config.yaml
n_experts: 24
experts_per_token: 2
d_expert: 272
d_shared_expert: 0
activation: "squared_relu"
normalize_top_k: true
lr_router: 0.000663
vocab_size: 30568
norm: "layernorm"
norm_eps: 1e-06
optimizer: "adamw"
lr: 0.00136
dataset: "wikipedia_en"
Below are experts of layer 2 (counted from 0) of a mixture-of-experts language model. Rows are named router (the router's row for the expert), down (a neuron's output weights, with its number) and show model dimensions 0-255. Each number is 50 + 10 x the weight over its row's rms, rounded and kept within 0 to 99.
After each expert's rows: "comes before" lists some tokens at least twice as common just after its tokens as in all text. This comes from a sample of Wikipedia text that the model never trained on. Tokens count by the router's weight.

# expert 16
router:56 45 39 40 47 56 63 64 50 33 55 46 44 55 46 60 19 47 56 65 56 41 58 46 48 31 73 64 64 54 43 50 54 53 46 49 53 44 53 37 54 27 49 49 57 51 52 42 54 51 40 52 33 39 38 51 65 45 58 45 53 62 51 47 47 38 43 47 57 60 51 46 46 43 35 50 65 51 32 64 45 42 45 45 36 52 41 53 56 34 40 47 52 48 65 55 62 50 34 32 68 58 38 64 56 57 44 54 48 44 53 53 52 42 55 51 61 45 64 58 46 49 67 46 49 59 40 62 49 47 43 52 44 55 58 40 61 55 70 41 57 69 57 72 49 36 45 40 52 55 49 46 82 48 54 50 36 59 57 42 47 42 57 43 40 46 54 55 41 60 53 54 66 48 73 53 44 56 41 50 51 59 41 54 57 63 40 54 34 52 26 51 34 56 44 68 59 20 43 66 53 45 37 58 45 49 49 52 65 24 62 54 51 52 43 48 63 61 41 42 40 40 49 42 54 55 47 37 47 63 42 57 45 53 68 35 62 62 42 70 56 39 50 49 32 51 44 44 34 38 53 56 53 55 20 47
down2:60 63 55 53 68 23 58 59 35 41 53 50 34 48 56 62 36 57 56 42 44 38 48 43 63 29 38 49 52 37 40 43 59 62 51 39 37 53 46 57 65 48 50 51 53 57 60 50 66 52 66 38 41 49 52 54 43 49 75 57 36 68 54 52 44 58 41 48 56 82 37 46 49 75 45 47 38 39 54 36 51 59 64 42 47 42 55 54 57 51 38 56 44 22 52 34 54 49 60 48 47 47 51 51 49 57 58 60 50 34 29 51 53 56 25 42 36 46 43 44 64 46 54 57 46 50 63 33 48 53 53 35 45 51 52 64 46 61 33 39 52 52 61 52 49 54 55 54 48 58 43 57 53 54 42 52 46 54 48 40 64 42 47 80 46 61 55 59 54 51 41 41 58 40 70 49 63 66 45 46 50 47 39 44 60 40 51 50 61 43 58 51 44 57 50 22 51 41 39 29 49 45 43 45 71 56 57 61 51 40 58 44 46 45 49 50 56 54 45 57 57 62 44 48 50 50 84 50 37 37 51 43 41 41 29 49 59 55 49 59 72 59 50 57 56 44 65 52 45 53 57 45 59 60 45 37
comes before: " |", " ", " 0", " 1", " 0;", " 2"

# expert 13
router:57 53 59 46 44 55 59 63 45 51 52 50 37 42 44 52 45 46 51 48 50 63 55 57 50 45 58 75 66 65 51 39 58 61 32 62 42 30 31 59 50 43 63 36 45 59 39 51 42 71 40 54 22 35 46 50 68 27 40 33 46 48 56 37 48 43 42 51 56 54 39 57 63 65 52 66 63 32 31 39 48 34 58 48 39 33 43 52 54 48 43 64 42 36 60 44 52 58 50 52 65 54 57 36 72 65 53 67 40 50 65 40 45 34 51 52 49 52 78 56 56 61 49 46 44 46 57 45 70 57 63 45 52 48 42 46 51 61 69 36 58 59 57 66 45 41 62 39 44 48 50 44 60 43 66 47 53 57 49 61 44 43 53 54 41 53 51 68 47 65 58 54 66 64 45 45 39 49 40 43 45 53 32 45 54 64 49 65 44 46 36 53 58 57 22 53 51 38 40 51 53 49 54 73 55 54 39 45 59 55 53 57 41 39 47 47 57 44 46 28 56 34 49 52 60 32 50 46 48 49 39 49 59 43 47 42 38 56 41 62 53 41 44 46 49 49 42 65 37 42 41 50 41 59 43 38
down6:62 41 36 60 61 34 42 48 35 68 46 75 41 55 46 66 41 44 54 55 66 30 57 26 65 41 55 32 51 51 65 44 28 55 49 35 55 64 56 40 52 54 42 45 51 53 47 64 59 38 51 56 50 49 29 52 54 45 58 59 44 48 59 60 61 64 39 47 56 52 61 51 57 45 55 43 45 61 60 44 28 47 47 37 40 60 52 55 49 47 61 67 66 78 63 38 61 41 43 49 46 51 54 39 35 63 55 50 44 39 35 41 55 58 47 36 45 41 32 49 52 34 30 57 51 60 50 53 48 32 45 37 35 60 60 46 55 54 42 55 59 30 46 49 50 64 29 50 42 44 46 50 52 82 33 49 42 49 50 60 55 48 51 40 43 74 46 56 39 51 45 54 56 45 58 67 58 40 48 53 44 47 57 54 43 54 40 54 63 36 52 59 36 54 49 54 43 66 50 46 51 32 47 56 48 47 60 62 55 38 54 41 49 73 32 50 46 59 50 56 45 51 56 37 38 66 53 30 53 65 65 62 64 58 52 52 56 39 57 58 38 62 39 60 52 46 34 49 44 51 57 62 49 45 51 53
comes before: " of", " to", " in", " for", " that", " on"

# expert 15
router:46 58 55 43 44 64 48 57 43 41 41 45 47 37 45 42 37 40 58 60 60 51 44 50 46 55 63 58 44 55 45 54 57 47 52 49 52 35 44 44 50 51 46 53 61 61 36 54 52 70 43 60 44 39 44 47 60 48 67 32 70 52 38 44 50 40 43 56 56 51 29 74 36 51 55 56 58 52 48 57 48 63 45 49 50 40 46 44 50 44 45 66 42 45 49 59 62 27 51 59 60 55 46 43 70 62 43 47 35 40 65 42 39 39 65 56 41 55 51 69 43 58 68 68 58 41 36 57 62 60 54 52 48 62 60 35 48 59 63 56 57 64 61 63 43 35 58 33 48 52 49 39 79 48 54 55 50 53 47 51 68 41 46 56 55 50 31 62 59 51 57 67 65 59 36 49 43 47 51 50 47 36 57 60 48 50 37 57 60 54 39 58 56 47 36 62 61 21 47 61 56 41 49 66 42 30 52 49 52 44 44 29 63 44 47 65 54 66 41 11 66 27 42 58 56 50 51 44 49 56 44 50 65 29 53 47 46 45 38 57 43 39 47 41 50 51 53 40 43 58 45 44 52 60 43 38
down6:52 35 52 50 55 56 50 14 51 77 40 38 66 40 42 62 44 42 54 54 52 40 44 45 44 59 48 43 46 59 41 49 47 55 60 59 44 56 55 22 40 41 70 45 70 39 55 54 53 35 50 56 42 64 44 48 44 32 32 50 57 40 76 54 53 45 54 55 54 41 37 53 51 43 46 41 73 59 59 68 48 64 32 65 58 53 57 57 47 54 44 46 51 58 48 49 59 63 53 67 59 54 56 46 61 45 39 75 60 66 49 39 51 37 49 40 57 35 26 49 45 40 53 52 57 44 49 51 69 44 45 46 50 49 55 64 51 55 41 60 62 65 33 56 50 43 61 69 30 55 44 63 47 43 46 47 65 35 54 41 49 47 51 43 55 47 60 52 56 35 44 61 43 59 42 51 51 43 37 63 45 54 56 50 39 62 60 47 41 42 37 37 59 66 37 57 32 51 41 41 50 66 48 48 60 45 60 62 48 42 45 51 74 46 65 51 45 45 40 43 63 43 53 59 48 50 36 46 33 54 39 51 46 29 35 68 58 40 54 41 46 49 41 34 64 56 45 52 63 44 56 57 54 45 59 55
comes before: " of", " and", " in", ".", "s.", "s,"

# expert 17
router:40 49 49 31 51 50 39 71 48 42 51 46 52 48 52 37 49 24 54 44 48 54 62 62 59 53 59 56 54 58 33 54 66 57 55 52 61 12 48 45 39 35 54 53 38 51 42 39 54 40 47 48 41 35 43 48 55 44 50 49 58 40 65 34 50 49 52 40 68 54 29 50 57 37 34 70 58 39 40 63 45 48 38 41 54 48 46 34 56 23 37 48 45 40 49 56 53 44 51 40 49 54 40 46 58 65 53 47 48 46 67 42 39 39 52 48 45 43 62 59 42 62 45 55 42 61 42 67 60 44 58 52 52 50 41 39 61 55 70 60 55 66 54 54 43 42 58 43 52 46 38 64 78 45 63 55 28 71 62 44 44 47 46 54 46 46 48 52 38 63 63 63 58 60 67 55 44 51 29 38 41 74 51 64 47 60 57 53 41 49 38 57 56 71 49 60 44 50 54 56 52 46 50 62 44 43 45 32 60 41 59 42 48 26 60 44 57 61 46 38 44 30 47 52 61 56 60 51 44 50 42 60 60 44 47 59 43 60 31 54 57 45 52 49 39 60 54 52 34 50 61 51 45 55 29 47
down6:50 63 54 27 57 37 60 55 33 55 43 63 39 34 48 52 58 62 53 26 59 44 44 46 57 54 47 49 57 47 29 53 55 34 39 59 46 57 45 50 48 49 45 44 60 94 64 59 66 64 52 64 67 39 55 43 57 50 57 70 48 45 52 53 44 59 50 44 46 60 45 62 56 25 51 52 45 56 61 36 45 44 55 60 29 59 49 34 56 53 49 37 49 54 38 47 44 64 42 40 50 40 52 39 55 62 57 20 48 58 37 55 65 46 73 58 46 46 48 40 45 59 55 48 47 56 43 59 49 29 43 46 80 44 62 63 58 48 50 49 32 52 50 52 48 52 56 67 64 54 44 43 40 54 49 40 36 58 40 45 33 39 39 46 45 54 41 43 40 54 71 44 54 37 54 50 57 51 56 52 43 35 37 51 35 29 43 45 47 49 45 75 39 57 48 47 50 50 40 53 53 46 48 64 44 59 51 46 57 44 43 43 53 61 49 52 48 49 47 42 24 56 69 33 63 45 59 57 54 47 49 49 57 56 49 47 47 54 43 64 65 57 47 46 54 47 51 45 38 55 77 45 53 63 59 49
comes before: " |", "',", ".0", ".5", "7", " –"

# expert 23
router:51 54 46 29 42 57 57 76 28 41 53 49 67 44 25 35 27 40 61 40 52 37 50 55 62 53 52 55 49 69 58 35 62 66 70 47 62 48 53 47 43 24 52 46 27 64 43 45 47 61 51 54 46 42 50 54 51 44 59 50 42 64 67 29 45 56 43 39 55 44 52 44 54 38 27 60 50 45 51 49 39 36 44 57 54 39 47 37 42 45 33 49 37 46 54 45 49 48 53 24 42 43 47 38 52 58 55 31 39 50 59 51 48 50 60 48 52 45 64 56 38 64 68 53 59 36 43 47 50 68 46 36 41 44 49 51 45 55 51 57 58 48 55 56 50 50 66 44 63 51 61 51 75 37 55 46 35 62 63 68 40 35 54 52 34 49 46 56 42 68 49 27 65 56 39 50 50 54 63 44 55 48 54 55 56 56 39 67 64 58 36 52 55 50 47 48 48 40 49 55 56 50 55 65 41 56 44 39 58 52 49 51 55 39 54 55 74 62 57 47 52 33 48 52 60 60 64 41 52 69 39 58 43 49 43 62 66 68 50 55 41 49 52 54 43 39 38 44 53 47 66 45 39 62 43 53
down6:43 51 55 40 55 42 52 40 42 67 48 60 57 49 45 36 44 47 50 51 16 24 59 53 81 41 48 52 55 45 51 58 45 50 50 50 50 52 47 54 70 38 41 69 58 44 32 59 42 50 58 55 53 74 32 67 51 49 57 43 52 48 50 38 45 47 56 47 41 37 61 31 54 59 56 27 38 54 54 51 45 59 37 40 43 37 35 57 45 46 51 45 40 56 42 50 48 33 62 52 37 62 42 34 38 44 59 62 55 60 48 39 56 53 56 54 68 44 52 48 33 49 45 40 59 39 47 54 44 62 37 74 62 60 33 56 54 44 55 34 57 27 50 46 54 51 35 52 39 65 46 45 58 55 51 47 64 46 70 64 55 63 50 47 58 60 39 62 47 53 56 60 40 33 43 31 57 45 48 58 48 46 45 62 55 64 64 41 53 48 59 40 50 49 48 73 52 58 36 53 65 43 32 31 40 56 44 47 56 40 47 49 54 52 57 33 52 64 42 45 61 66 62 62 55 50 58 58 57 50 61 52 66 49 55 42 38 63 45 61 32 55 40 56 64 60 52 54 37 52 59 57 37 51 63 55
comes before: "|", "\n", "-", "The", "In", "=="

# expert 14
router:29 34 53 45 47 56 59 69 45 53 51 39 59 48 49 40 41 40 53 53 52 50 48 50 53 46 53 63 65 53 27 43 67 49 56 59 52 38 42 43 43 30 59 45 57 54 49 29 46 51 42 47 52 51 34 45 68 37 55 48 69 65 63 42 46 34 42 50 65 52 48 72 54 61 52 60 62 51 42 55 67 54 47 44 59 50 33 41 45 42 52 51 31 38 45 56 55 38 61 23 57 60 48 51 48 56 64 61 47 48 53 35 46 52 54 54 44 54 64 45 48 58 36 67 51 50 32 63 56 50 50 44 39 58 45 38 68 40 65 50 67 58 47 77 58 43 56 40 55 56 56 30 75 48 59 61 39 73 61 51 34 38 46 54 44 46 48 51 55 45 39 64 69 56 67 49 44 57 49 34 47 62 33 56 63 53 41 41 28 53 48 53 45 49 40 73 47 36 61 59 58 40 48 54 53 39 39 54 51 50 56 63 48 47 36 43 46 62 33 41 37 41 47 53 65 45 29 52 46 59 53 52 52 37 34 43 54 55 36 62 50 35 47 49 41 57 45 61 41 57 46 43 42 64 39 43
down1:56 46 57 50 58 57 45 52 46 25 37 50 40 40 47 39 54 50 58 53 42 60 45 52 60 58 59 46 43 47 50 59 55 51 45 51 58 66 50 35 47 63 53 44 42 78 49 43 67 41 45 47 28 55 55 46 53 84 54 46 58 39 56 50 52 47 56 42 63 43 55 52 54 54 54 52 37 36 56 53 54 46 52 45 36 32 45 49 50 44 47 50 50 32 58 46 41 49 55 55 50 40 31 60 22 45 38 23 52 60 64 56 37 57 43 37 45 44 57 68 54 40 22 49 47 42 45 64 45 52 67 37 59 40 69 52 44 63 50 51 56 46 43 42 48 54 56 46 61 33 58 64 48 47 46 65 51 54 35 69 55 51 41 50 57 37 66 63 63 36 61 50 35 55 44 58 44 59 37 49 54 45 61 67 63 40 75 34 48 47 57 48 52 35 59 29 45 63 73 56 44 51 53 41 39 55 31 46 30 61 43 57 65 54 49 41 43 49 43 53 56 58 45 33 49 38 62 46 60 43 55 55 45 39 51 70 62 55 47 64 48 61 42 45 57 44 56 57 63 45 55 50 58 66 44 35
comes before: " ", "\n", " 0", " 1", " 2", " —"

# expert 11
router:56 41 34 36 47 51 48 85 39 29 52 53 61 47 45 40 42 41 46 49 59 48 55 46 64 57 48 54 56 49 50 47 68 58 49 60 49 40 42 35 37 47 57 36 61 59 44 42 29 47 35 54 40 45 34 51 50 48 51 48 45 53 48 46 44 41 54 48 58 56 47 52 58 53 40 65 60 39 54 52 47 56 44 41 42 40 46 47 57 41 54 49 44 55 51 66 44 32 61 24 71 57 50 61 50 64 48 42 52 44 51 59 57 47 52 47 59 50 64 58 55 53 49 56 45 66 38 56 49 54 57 45 54 48 49 45 26 40 59 44 58 51 66 58 60 38 72 50 51 35 41 52 60 50 64 57 38 57 48 37 47 36 56 38 23 52 43 61 53 46 58 42 55 62 55 76 36 68 43 44 53 55 36 65 56 67 65 55 57 61 38 66 43 47 28 57 48 43 53 43 50 44 39 72 46 55 57 48 55 41 43 53 58 44 33 42 61 46 47 30 34 45 46 66 67 42 73 39 41 61 42 51 45 51 49 52 46 65 35 59 75 33 56 43 32 54 53 62 47 43 64 48 49 62 29 55
down6:52 45 61 52 51 49 61 38 58 48 39 48 78 54 49 57 60 52 56 45 46 51 55 51 61 32 56 44 48 54 34 51 44 41 24 48 37 42 41 42 67 54 67 59 54 55 58 46 45 39 40 65 37 42 57 53 53 69 60 58 55 45 53 53 42 59 60 63 57 53 44 41 55 58 48 48 53 55 50 55 60 53 33 36 32 47 47 48 41 48 43 58 69 68 35 43 52 47 34 40 47 47 55 37 38 43 48 43 55 50 49 59 60 36 41 55 57 46 43 68 49 42 52 42 34 62 55 45 45 42 39 54 54 44 39 58 44 55 61 43 54 47 47 35 68 29 32 57 57 65 64 43 37 52 28 22 60 40 70 63 48 47 63 41 43 41 40 56 45 51 58 44 44 51 46 69 40 54 50 56 56 50 33 72 40 46 47 53 49 50 31 45 36 39 42 51 57 40 49 61 63 58 53 28 45 65 61 58 62 38 59 58 65 56 67 43 35 45 53 45 61 65 56 37 57 51 27 57 52 69 39 58 56 51 64 52 32 60 61 41 34 74 47 47 48 52 73 43 47 49 45 46 47 52 59 60
comes before: "\n", "-", "|", " The", " He", " In"

# expert 2
router:41 55 35 37 42 50 52 73 47 56 59 44 60 48 57 57 31 46 46 49 74 57 56 52 53 53 38 53 61 60 40 43 56 59 49 51 58 38 40 41 53 24 44 53 27 54 52 50 42 58 53 61 45 37 51 60 60 24 68 22 55 36 64 44 58 38 47 48 48 46 40 79 54 50 49 61 40 50 46 52 37 60 36 43 47 57 39 33 48 40 43 55 48 57 48 48 51 40 64 44 54 49 47 58 66 58 52 67 41 49 47 52 48 45 43 39 53 53 51 63 49 49 49 53 49 68 53 62 48 45 65 42 43 50 37 51 62 45 59 51 53 63 59 60 42 42 46 47 46 29 45 47 66 51 57 47 25 72 54 45 56 48 55 55 38 43 45 52 53 62 43 66 51 57 64 71 52 45 38 44 38 63 36 56 68 60 42 49 48 57 40 60 49 55 27 49 43 31 55 65 48 64 41 45 53 40 45 50 71 49 65 19 51 37 47 53 51 70 65 35 53 42 50 62 51 61 66 54 43 53 45 46 43 43 43 43 49 63 42 54 63 47 53 62 40 51 47 64 43 59 50 36 52 59 31 37
down6:41 51 46 40 44 88 55 43 43 61 45 27 67 69 31 49 45 62 67 55 58 55 42 48 51 67 49 63 43 56 58 57 53 52 67 42 39 47 53 27 54 43 48 64 54 52 56 74 49 61 51 59 40 57 71 63 53 54 49 51 57 47 39 56 49 45 41 53 42 59 38 62 60 55 56 46 41 44 39 42 40 39 42 51 62 44 45 55 44 47 42 49 60 46 42 35 40 45 54 55 28 31 37 49 36 60 58 44 63 43 39 49 54 41 43 45 50 59 42 53 62 56 54 22 57 53 71 59 52 46 40 51 46 38 43 50 49 39 50 60 56 52 61 42 45 60 59 51 43 61 64 59 39 45 45 55 50 39 62 61 51 38 57 35 55 48 52 27 57 56 40 55 34 44 53 55 45 61 73 51 45 45 43 48 48 47 49 60 61 47 62 53 35 55 30 43 35 64 54 42 45 66 69 65 56 61 25 58 65 45 53 48 38 36 53 50 48 61 51 41 44 55 48 64 52 64 38 51 38 57 41 49 58 23 43 33 62 59 47 41 57 67 50 46 51 55 61 44 36 46 30 49 53 52 46 45
comes before: " |", " –", "5", "6", "8", "),"

# expert 10
router:40 44 56 41 43 45 60 56 44 45 54 52 39 58 41 41 44 56 55 60 67 50 56 45 51 47 58 46 55 39 51 53 53 61 54 45 54 45 61 52 58 50 62 55 44 57 52 40 58 73 24 42 39 49 33 25 68 53 64 36 45 40 50 51 40 48 48 48 56 59 41 59 61 58 63 70 67 55 35 54 56 37 38 41 43 48 52 40 63 48 47 61 56 41 50 69 62 67 50 42 51 46 36 40 52 50 57 43 36 33 61 43 56 53 43 57 31 54 49 51 33 54 44 68 64 48 44 52 60 50 42 22 51 46 52 54 56 54 59 42 46 47 54 63 38 44 43 52 75 42 40 47 61 60 50 64 28 65 57 56 64 41 70 68 33 47 62 53 44 53 41 38 51 62 73 67 43 56 40 48 55 69 44 48 54 45 39 52 52 45 49 63 50 53 27 68 50 26 47 59 60 54 32 59 51 54 38 39 50 52 64 29 46 50 39 46 37 45 58 17 49 41 53 51 55 40 53 64 49 35 51 57 62 56 47 52 59 46 42 62 57 58 59 44 36 53 36 39 48 47 48 50 47 63 52 48
down6:38 39 41 56 35 69 57 54 60 71 44 56 51 55 50 46 59 53 49 38 35 32 49 41 47 59 58 52 33 57 62 52 50 58 44 56 28 53 37 76 37 73 37 50 43 51 63 53 34 51 48 63 50 57 51 46 47 36 53 42 63 60 44 37 56 59 41 52 51 45 59 45 32 36 47 42 34 49 56 44 69 41 59 58 64 51 56 51 46 54 52 59 47 54 49 45 37 38 42 57 46 46 51 43 69 46 55 70 53 68 56 40 39 43 50 56 56 79 51 56 45 49 83 40 53 33 46 49 49 71 55 48 41 42 29 37 48 42 35 46 47 59 65 40 37 64 29 33 39 47 52 56 54 50 43 63 34 47 49 52 38 48 48 50 56 57 50 50 45 59 56 55 65 59 59 42 51 40 52 55 57 32 78 38 46 58 40 37 48 44 45 38 58 59 52 57 54 36 43 53 51 52 54 50 49 60 53 41 70 55 52 63 62 49 61 48 34 44 52 57 64 44 55 54 47 44 47 61 57 41 38 47 69 44 66 48 60 51 35 59 58 42 48 57 60 50 34 59 38 53 54 41 26 33 58 48
comes before: " the", " was", " he", " and", " is", " it"

# expert 12
router:21 44 37 43 51 58 62 48 50 30 46 52 57 53 43 54 30 36 37 61 52 46 51 44 41 57 61 44 48 53 47 39 62 44 45 61 47 40 45 47 46 56 43 50 46 61 37 63 42 49 44 71 33 58 36 42 48 45 49 54 60 58 32 52 50 50 40 53 54 53 40 44 57 47 47 63 51 46 46 53 57 49 49 45 53 43 45 45 62 49 33 57 47 40 39 53 41 42 50 29 47 58 50 37 37 58 64 52 33 54 72 39 82 34 74 50 41 59 60 56 48 56 79 62 41 54 42 51 60 58 42 56 66 54 49 37 43 52 50 55 59 42 52 69 49 52 60 47 61 36 46 54 46 46 43 57 37 69 50 50 63 72 62 37 45 40 46 47 45 54 59 48 60 55 56 63 44 41 37 50 56 58 56 51 54 62 47 38 41 61 31 53 53 45 51 66 57 26 49 55 58 70 43 60 39 40 43 34 56 40 61 48 47 48 45 42 50 58 43 58 57 32 50 57 75 53 63 51 38 49 51 37 56 56 30 57 48 61 41 61 57 43 80 43 46 61 50 75 36 63 52 46 46 41 52 40
down6:58 54 72 43 42 55 45 51 45 54 38 45 45 41 70 39 43 61 62 71 43 39 36 39 51 46 48 50 49 39 56 47 39 38 72 49 39 50 57 50 61 37 36 37 66 32 38 43 48 66 75 31 65 58 55 53 57 44 50 31 62 51 54 36 44 37 41 38 23 45 55 55 38 56 56 40 49 59 64 39 42 65 62 60 51 40 47 48 43 42 44 64 49 39 44 53 47 38 54 57 55 46 35 43 58 53 44 57 56 48 47 54 53 49 50 32 68 62 50 47 70 46 36 47 48 45 62 53 41 67 57 68 37 52 51 67 61 54 48 46 44 57 47 56 42 49 54 35 50 46 52 45 37 46 69 38 51 35 50 50 49 62 43 49 57 47 41 56 47 59 43 52 34 30 55 53 64 42 47 51 58 39 60 47 59 48 71 33 52 51 48 75 51 44 48 38 59 55 60 42 49 49 70 26 49 26 39 47 37 63 49 53 41 50 41 61 51 35 62 54 49 67 41 49 48 45 61 61 44 47 58 46 67 43 58 51 53 39 54 59 53 62 48 42 43 56 52 58 54 64 62 64 77 55 35 52
comes before: " the", " a", " his", " first", " its", " their"